Weights of a small mixture-of-experts language model, trained from scratch on English Wikipedia.
Size: 12 layers, width 192, vocabulary 18631, 33.8M parameters.
Training: 319M tokens, 4874 steps.
Below are experts of layer 8 (counted from 0) of a mixture-of-experts language model. Rows are named down (a neuron's output weights, with its number) and show model dimensions 0-191. Each number is 128 + 32 x the weight over its row's rms, rounded and kept within 0 to 255. Numbers have three digits each.
Before each expert's rows: a language model's description of what the expert responds to. This comes from a sample of Wikipedia text that the model never trained on.

# expert 59
What it handles: Prepositions and articles. Prepositions with following the in running prose, such as in the, at the, from, by the, reached the final.
down0:109116147179199072114192115096110148224128131160133153134127086099097200131130136094084179101164114152097141159146134127107147131102143103157088180112136166118118167131166153077141110088103173087125153102133134102134131182087154126167108163083158145140149109134108099125143155094151144142137168044214138147103167111137133185130166131102138120129139154136107145083105145105157123127054115145179132144106131079072175154146170216119136149204121139158093152093115142159175093146112113153134124110179131106102100179185119105103107093130153128110104168159151175130097119082134172209

# expert 21
What it handles: Verbs and function words. Auxiliaries, copulas and function words in running prose and quotations, such as was, is, to be, would, not, had been.
down11:130156088151174110089127145117161149219115170182108121069129054165131154117164084113128169064119154103091074145111146071134104078162094140111112144103127184144085105147085159134175156120179154094125087115122113116118064117152088177161137119173108126116182081129119127137083142108087089139150121149099168150185102142094124168057124149124104102137120086079135210120155093118149128099108131119168166125114099200118117174133140128087105161121076186115088193156124114079138198134162139145092116123144128131070113107117132132148133133166090136135118180111119064154138054136156097141

# expert 10
What it handles: Narrative verbs, time nouns. Past-tense verbs, particles and time nouns in biographical or historical narration, such as up, out, began, died, night, days.
down2:118130113118089124100146127152117125180130142142166112110147113111129136091100184126177149147172092157065077101103156105139159148176172132126125106182125140138097095185209130194092106124173060084082148090151141173133196117159125152108107092125176100107198099157103142123104145084172130158097111142134125150141106079094146126171155126139110122150108112103146085183035108169113124142133095106067107125093091136090086136170138122116178178137167120098076135151113133098147160097136116130160120121111140140166117087036100154144088057079104113095191104124064169126157104174129126161

# expert 33
What it handles: Plural noun endings. Plural suffixes and plural nouns or pronouns acting as subjects, such as par-ades, gr-aves, names, students, we, They.
down1:117157097157144136154138176139095134162133137138083108142133145152126143079141091122121119179111128118150137161165137132138131136168105071057117159079143113172167103124174097121024144195117160159149106193188092152102127119101136092156096115119100100126160134133116135081128156074141103105084134209071156135145147160132109181099179119116113077091143125081168189159117084091170095159097091130113143128070102150084150108164133131125149150150163109088121130118110142165112114123218158172154167144155131167169194198172117125158124075149086185120133112107121093158179093082141083115

# expert 11
What it handles: Common noun starts. Lowercase noun or noun-stem after the or median in prose, especially census text, e.g. household, confl-uence, sect-or, cont-racts.
down2:124128147137132129105084073082115115130152135093116144171156129091137096080059138141161179122170101137092123167118137121163131181117128101135094205098130120142141115116117175066124196129174147151141121111120164109065151070115164133119119133129078088119100113190180180078086130097111180068183087101149152143118131155128109145123095100155115077073117062149169127120130163071153113149087088150131163151141070098112177177165060151128099123102215150131141083068138100100082171111154119123111137132151106086127107153135119125094153168144103064116153155112165071120110156102097063141

# expert 12
What it handles: Prepositions and prefixes. Prepositions like in, on, for, at, by, and word-initial prefixes such as In-, un-, sub-, en-, starting a new word.
down2:155126146139165151175169134162121184178160143165111162110096169134112080154087119130125178133123097075134144142140104078136144119111138140064164111134154140144132125094047134151137087153131160118124149094101141100128146123162125124106091132118160136140117129139152158128102124075125059109146134139140144098073126080088102167132108104154092125105113099038058151104154138127160125111130165082095119088128113117139169113162122209159135088162097077148198081104136098148139203126161063126133122026168150140174140160086139126111203127155113085113194146066100128131152139084171147205

# expert 41
What it handles: Film and music titles. Word pieces inside film, song and album titles and career headings, e.g. C-our-age, Sil-ent Movie, "Ne-igh-borhood Bully", ==Career==.
down2:091099140128165180127121130130120117168117024124107170134135144170125071101141116125132029074110143131101082116176050136113126117130116177170173127082075137093122151107144142120115155141164138117144134154124169108130119125109125138064125117125086118149169086113151106144138109106100109119110121140126185082105134196119149122123150138098147146161199122108182113108118141079116112086110110112092128150082132156139178058133174115119084185123115190106173173138113106166120152082177144128123139182161106186141169124083109175092093200138064142138182122217104145113149166137139141180